From a checkpoint of a small mixture-of-experts model trained on Wikipedia: 10 layers, 4928 steps.
Below are experts of layer 4 (counted from 0) of a mixture-of-experts language model. Rows are named router (the router's row for the expert), gate (a neuron's input weights, with its number), up (a neuron's input weights, with its number), down (a neuron's output weights, with its number) and show model dimensions 0-127. Each number is 50 + 12 x the weight over its row's rms, rounded and kept within 0 to 99.
After each expert's rows: a language model's description of what the expert responds to. This comes from a sample of Wikipedia text that the model never trained on.

# expert 0
router:61 26 52 40 22 50 49 24 55 43 75 76 35 34 47 42 47 65 55 47 62 26 44 63 09 58 48 48 42 54 19 51 39 40 55 54 44 34 52 39 44 49 58 55 61 60 61 67 68 41 40 53 48 45 55 53 42 64 64 45 43 55 63 73 48 57 58 48 59 54 53 50 69 48 41 48 51 43 63 45 47 47 26 29 30 37 54 45 61 59 49 41 63 51 66 57 61 31 42 63 68 56 52 50 35 56 39 36 39 53 58 53 83 70 40 49 67 49 77 34 44 47 54 62 45 52 39 56
gate0:24 43 55 26 62 53 61 46 18 58 53 72 24 64 57 40 58 83 46 53 32 45 58 45 31 61 48 48 55 69 44 46 58 46 40 37 54 37 46 39 72 39 59 52 58 52 50 54 57 51 58 61 44 52 44 46 60 56 59 38 42 74 32 64 62 58 37 62 48 45 55 58 43 50 47 35 41 46 43 37 29 56 38 16 70 69 36 50 28 46 66 30 50 50 47 41 46 35 54 40 59 54 50 44 33 56 33 46 41 50 63 50 55 51 46 59 62 35 39 39 35 65 61 46 47 34 32 47
up0:36 65 47 62 36 38 41 34 52 68 63 67 50 59 52 54 56 72 51 45 61 39 64 55 62 45 26 43 55 38 39 46 55 58 54 79 34 68 68 45 36 42 62 36 46 28 37 49 27 60 57 50 64 74 54 30 42 69 43 36 33 44 37 46 68 40 47 68 43 53 45 32 40 50 31 53 48 36 45 47 55 35 46 38 43 51 70 39 65 49 64 48 71 56 31 44 28 68 47 51 63 51 51 57 42 50 64 28 47 45 47 63 42 29 50 50 45 29 83 62 59 41 27 43 60 40 59 60
down0:49 55 44 81 57 69 46 35 46 82 40 46 49 49 29 46 63 38 50 39 52 28 54 50 50 69 48 60 43 57 47 79 52 50 74 35 54 30 41 64 51 45 66 54 57 23 50 33 50 44 53 36 36 42 66 44 68 56 50 74 49 33 55 43 57 49 58 56 56 61 53 08 57 41 47 56 51 64 59 54 48 31 47 65 35 62 71 57 31 48 55 77 45 81 49 46 49 57 18 48 61 48 38 71 49 52 46 23 32 47 52 59 23 42 62 43 53 58 56 56 54 51 53 40 49 49 47 41
What it handles: Capital letters and fragments inside British and European person and place names, such as Gl-en-avon, Cl-w-yd, Hearst, Thomas, -shire.

# expert 15
router:45 52 56 73 46 45 50 44 59 42 70 50 75 51 58 39 45 58 33 39 57 58 55 54 65 40 44 50 47 45 51 61 38 54 40 63 38 65 53 59 43 42 23 41 33 52 55 51 65 38 53 47 47 32 61 33 64 33 62 63 47 46 41 45 43 53 42 66 45 43 59 47 47 43 61 55 46 59 58 62 46 42 57 37 49 83 51 40 63 49 72 53 61 28 48 41 29 49 35 43 58 72 41 70 61 39 45 70 59 65 65 56 55 50 51 57 35 54 76 54 30 38 54 48 47 58 48 31
gate0:52 37 53 42 41 40 52 43 55 52 37 36 51 63 67 49 55 66 42 44 64 57 59 51 58 37 82 57 72 49 46 49 44 44 73 48 33 44 73 49 73 61 46 43 28 74 60 51 64 45 41 41 71 37 33 51 52 72 54 63 68 58 54 38 56 40 58 59 31 51 34 64 49 62 75 34 35 51 47 41 46 31 62 52 38 50 42 58 55 42 61 56 51 49 49 46 42 64 31 49 63 51 62 44 30 58 35 61 63 39 51 52 43 51 26 50 32 40 58 34 59 42 48 46 53 43 50 55
up0:54 43 53 35 60 64 55 59 70 70 48 51 46 53 83 52 67 51 53 61 52 60 38 64 51 50 48 23 71 45 43 64 41 58 44 42 60 29 72 35 51 55 40 52 63 35 60 48 33 62 53 39 46 67 50 48 35 26 59 45 48 52 48 39 45 57 58 57 45 66 12 44 54 30 46 56 37 51 45 37 63 42 40 41 44 58 33 70 42 54 49 41 33 59 61 49 54 42 33 40 54 29 46 55 44 33 67 39 58 68 46 37 64 29 45 54 50 37 56 66 54 35 35 51 47 51 63 33
down0:41 45 60 51 51 62 44 53 55 45 56 35 44 42 39 51 34 55 27 41 55 58 36 57 55 76 50 39 69 60 69 33 61 38 46 70 34 16 52 74 63 50 61 44 61 54 50 50 48 40 57 45 47 31 43 39 61 53 43 21 43 40 44 55 46 48 51 56 38 42 61 20 32 33 44 61 24 49 51 65 46 61 40 38 55 35 49 49 66 54 57 66 44 44 41 65 46 54 42 44 48 53 35 54 56 60 45 31 50 34 40 47 61 74 51 39 51 66 51 33 30 65 59 72 58 42 31 36
What it handles: Short subword pieces right after a capital or initial letter, e.g. T-og-ether, Mad-onna, Som-ers-et, H-ors-es, and abbreviations like Mar, No.

# expert 13
router:56 64 57 42 29 61 37 41 62 51 48 39 65 61 37 46 40 65 41 57 47 45 49 42 53 39 63 48 40 49 25 45 45 64 51 49 59 52 49 41 53 37 54 54 55 43 55 58 52 29 38 39 63 57 52 39 42 42 63 54 63 44 45 40 23 75 56 66 55 63 59 66 71 47 63 51 47 64 54 63 62 60 63 42 32 76 66 49 41 48 26 66 51 30 60 47 51 60 67 57 64 63 58 47 60 96 68 31 31 54 58 28 57 51 60 50 61 24 51 64 42 43 36 33 35 52 57 50
gate0:58 51 77 55 64 38 82 60 45 65 59 40 58 41 63 49 71 65 68 33 45 45 56 41 55 47 38 41 42 68 37 53 44 61 73 31 40 48 29 38 52 60 54 68 57 28 54 74 46 32 39 55 52 46 41 18 46 59 41 49 52 30 44 48 61 35 52 38 57 41 61 49 40 33 48 52 46 41 72 52 37 65 26 64 28 88 54 32 45 46 41 45 51 67 61 58 54 44 34 55 40 42 64 52 54 67 46 37 46 73 55 33 66 60 55 47 57 58 43 46 12 38 48 38 50 33 60 43
up0:74 42 54 35 40 73 32 61 33 50 24 65 62 83 51 73 41 45 34 28 62 54 48 40 53 27 49 47 50 53 46 39 62 33 68 27 40 59 54 82 47 35 52 39 50 66 41 79 55 68 57 44 58 68 63 50 71 42 42 59 56 30 52 34 46 46 60 60 67 60 50 51 43 56 60 65 47 57 56 47 31 38 33 40 35 52 57 49 58 49 45 54 60 73 50 63 40 49 67 46 45 46 35 54 76 41 54 44 46 50 66 45 68 45 54 60 54 55 53 53 39 58 58 54 44 61 61 45
down0:52 68 46 64 48 55 78 51 58 48 30 40 53 49 67 36 42 85 63 63 56 34 63 71 49 69 47 38 66 46 40 41 38 51 58 39 43 53 56 59 41 64 41 55 56 65 48 58 37 38 34 64 51 32 56 52 50 67 46 39 52 44 26 65 63 59 55 58 58 66 40 62 45 41 51 35 55 54 47 53 46 56 52 71 54 68 62 59 51 45 60 63 49 39 59 64 69 31 56 56 41 24 63 65 38 47 58 37 43 59 45 40 53 50 27 32 57 58 65 50 51 47 57 54 68 68 41 64
What it handles: Function words the, a, an, was, is, has and were in running prose, e.g. The population density was.

# expert 9
router:35 61 59 39 42 41 43 55 36 37 50 37 41 61 62 51 63 38 42 29 61 63 56 49 45 29 53 47 70 48 53 64 63 82 47 31 31 52 48 53 47 41 57 46 69 54 42 52 74 23 49 72 49 45 67 62 74 51 46 64 37 46 51 51 43 47 54 67 41 80 59 34 45 48 48 74 56 63 55 56 43 37 51 38 52 61 34 62 25 64 54 54 33 42 59 56 42 45 66 61 42 41 36 63 75 47 33 53 39 51 33 50 37 40 57 36 44 46 54 56 44 58 58 50 50 56 49 22
gate0:27 38 53 46 49 37 29 38 45 36 43 47 59 79 51 42 47 55 25 51 49 68 39 69 31 23 75 46 58 52 34 58 45 40 48 36 47 32 55 49 38 45 57 54 73 49 38 47 30 75 35 61 60 42 58 41 46 42 67 73 50 45 52 45 52 49 54 43 44 69 29 38 49 51 45 40 54 41 43 30 19 66 55 24 39 60 35 47 37 75 46 61 49 40 53 31 29 58 34 62 60 40 57 58 55 55 38 36 54 39 43 37 53 49 25 39 46 58 50 62 53 41 44 80 46 50 40 52
up0:46 51 73 30 37 31 63 54 38 57 42 41 30 36 43 41 41 60 59 40 43 31 55 36 78 48 45 33 45 48 42 41 56 57 55 65 47 47 72 59 78 54 39 39 35 31 54 63 24 48 48 56 68 63 56 45 63 64 40 55 80 63 47 38 40 36 40 57 47 63 48 55 43 47 75 52 53 50 49 69 53 74 62 48 25 53 69 59 37 42 33 63 45 55 49 48 54 35 44 52 43 35 46 49 56 57 10 43 38 45 54 39 66 64 53 34 74 48 39 48 47 36 60 67 30 58 63 58
down0:45 43 52 62 66 56 58 55 72 37 66 64 59 41 43 54 57 65 26 58 52 62 51 35 52 54 65 58 32 68 47 20 59 18 44 45 55 37 59 67 69 73 64 49 52 54 39 50 47 55 55 59 70 40 44 46 43 33 56 38 38 38 63 67 52 46 57 44 31 54 45 48 73 65 43 43 39 57 73 65 23 56 42 33 46 36 58 57 56 54 32 45 59 57 42 65 38 38 47 82 61 65 54 45 57 41 42 57 56 61 33 59 71 39 57 66 41 28 61 71 41 31 44 59 30 61 44 38
What it handles: Second fragments of proper nouns following a capital letter, often foreign or place names, e.g. V-ern-on, V-erm-ont, St, Arab, Garc-ía.

# expert 8
router:39 31 65 51 42 38 61 46 43 68 61 65 84 76 38 39 43 47 46 35 63 49 52 45 60 49 40 65 37 52 25 66 37 19 63 50 56 77 39 39 60 41 48 60 28 69 45 64 52 36 43 31 60 42 72 61 44 50 49 41 46 57 60 30 50 71 46 42 76 51 87 40 51 62 57 48 52 51 56 61 54 45 50 42 61 78 58 57 53 47 67 44 54 50 61 59 18 50 51 52 55 44 48 55 59 72 47 56 61 55 40 42 60 45 47 61 56 45 68 58 47 40 38 35 38 51 48 42
gate0:61 39 06 37 37 42 62 43 52 40 46 63 60 44 49 53 47 62 54 54 61 27 51 49 60 43 30 34 54 51 57 33 53 46 56 70 22 49 37 66 39 42 52 56 52 47 44 56 61 61 27 27 37 47 57 48 17 68 44 37 53 62 73 64 39 60 56 32 51 49 56 46 49 38 47 41 43 61 61 36 44 51 64 61 35 43 66 36 43 50 41 49 77 53 40 68 51 31 50 60 45 63 63 41 43 71 22 56 47 61 72 50 63 54 55 41 36 28 57 37 42 42 57 30 53 64 35 54
up0:45 53 79 55 45 56 41 55 79 78 53 45 61 28 43 36 51 55 61 54 45 60 51 41 46 35 41 69 49 54 46 50 56 50 51 44 45 63 56 46 56 50 50 46 41 46 77 55 36 29 51 56 61 50 53 32 65 33 57 54 54 36 36 64 40 64 41 66 49 58 44 59 54 46 31 46 45 29 49 72 58 38 52 36 58 75 42 62 47 45 55 49 42 36 51 63 33 71 23 41 64 38 29 74 62 54 44 34 49 60 46 60 47 62 43 45 59 50 47 30 53 67 43 41 72 37 68 45
down0:59 32 47 53 61 37 59 54 29 40 47 42 57 43 55 41 41 50 55 49 56 38 57 46 42 60 37 37 60 43 59 56 49 32 50 64 50 32 61 56 51 66 46 40 69 61 57 36 43 29 50 64 47 57 46 45 70 66 42 54 29 37 65 59 63 55 54 48 57 49 37 55 69 41 61 55 56 39 21 54 59 41 51 57 47 49 62 55 40 55 53 70 46 53 36 54 66 44 49 31 69 45 58 50 53 62 65 61 53 53 61 39 45 62 31 26 62 62 58 40 26 64 30 52 35 52 44 70
What it handles: Short common words like one, all, well, many, long and two, plus word continuations after short openings, such as v-ast and b-irds.

# expert 14
router:61 52 59 34 38 62 49 46 61 40 36 37 24 54 43 39 36 56 54 46 64 48 43 53 51 43 29 11 65 53 54 45 41 68 51 32 37 38 54 40 38 47 43 35 45 60 40 57 61 50 71 52 51 42 52 34 59 58 57 43 54 41 64 71 57 64 46 46 45 47 42 48 78 29 50 48 65 46 53 32 55 36 59 43 59 61 61 64 59 35 72 52 51 37 37 47 51 58 63 52 51 42 48 67 52 67 76 30 54 35 74 44 40 54 65 42 71 61 54 64 32 55 54 35 33 59 64 64
gate0:49 51 40 56 45 50 47 42 19 52 53 28 46 48 66 29 38 32 43 48 36 49 48 72 49 62 50 62 56 48 32 24 46 55 72 37 42 61 29 69 55 69 37 59 39 41 53 51 43 52 52 58 53 51 36 43 40 22 63 51 68 39 46 71 63 43 42 44 60 60 48 70 38 59 54 71 39 36 60 42 71 48 42 47 62 61 46 61 58 33 40 31 43 66 56 33 80 66 48 33 49 54 50 65 36 48 66 48 59 44 44 58 59 50 34 64 49 43 61 51 61 42 40 41 59 70 40 31
up0:59 47 57 36 35 61 51 50 56 67 49 47 43 34 55 61 65 43 37 60 49 68 31 48 41 71 42 41 40 56 50 50 52 37 60 57 65 29 38 43 47 49 35 62 41 71 56 54 60 40 40 36 28 49 46 67 61 42 60 70 48 36 49 62 40 49 69 60 60 48 60 31 59 52 52 52 64 42 54 57 53 44 54 81 48 72 39 39 45 48 68 29 47 43 61 48 47 45 43 64 50 57 45 50 43 60 68 52 34 65 36 47 46 57 45 36 60 67 54 60 55 58 68 44 43 24 60 32
down0:55 48 61 65 52 57 67 60 51 71 64 52 32 47 60 37 59 63 45 60 60 47 55 51 23 51 42 48 51 50 66 71 48 60 76 34 59 71 38 53 30 40 63 71 42 64 47 59 48 27 61 33 58 62 57 37 57 53 40 50 73 49 61 66 60 76 50 38 52 62 62 60 54 68 42 42 62 46 58 55 69 27 47 38 43 66 39 53 55 53 56 41 39 60 62 66 58 23 44 30 63 32 55 62 68 50 35 53 39 51 68 55 19 49 56 61 68 60 39 58 50 43 47 74 74 49 56 32
What it handles: Middle and ending pieces of longer words and institutional nouns, such as cr-ust-aceans, Pre-fect-ure, military, government, Commission.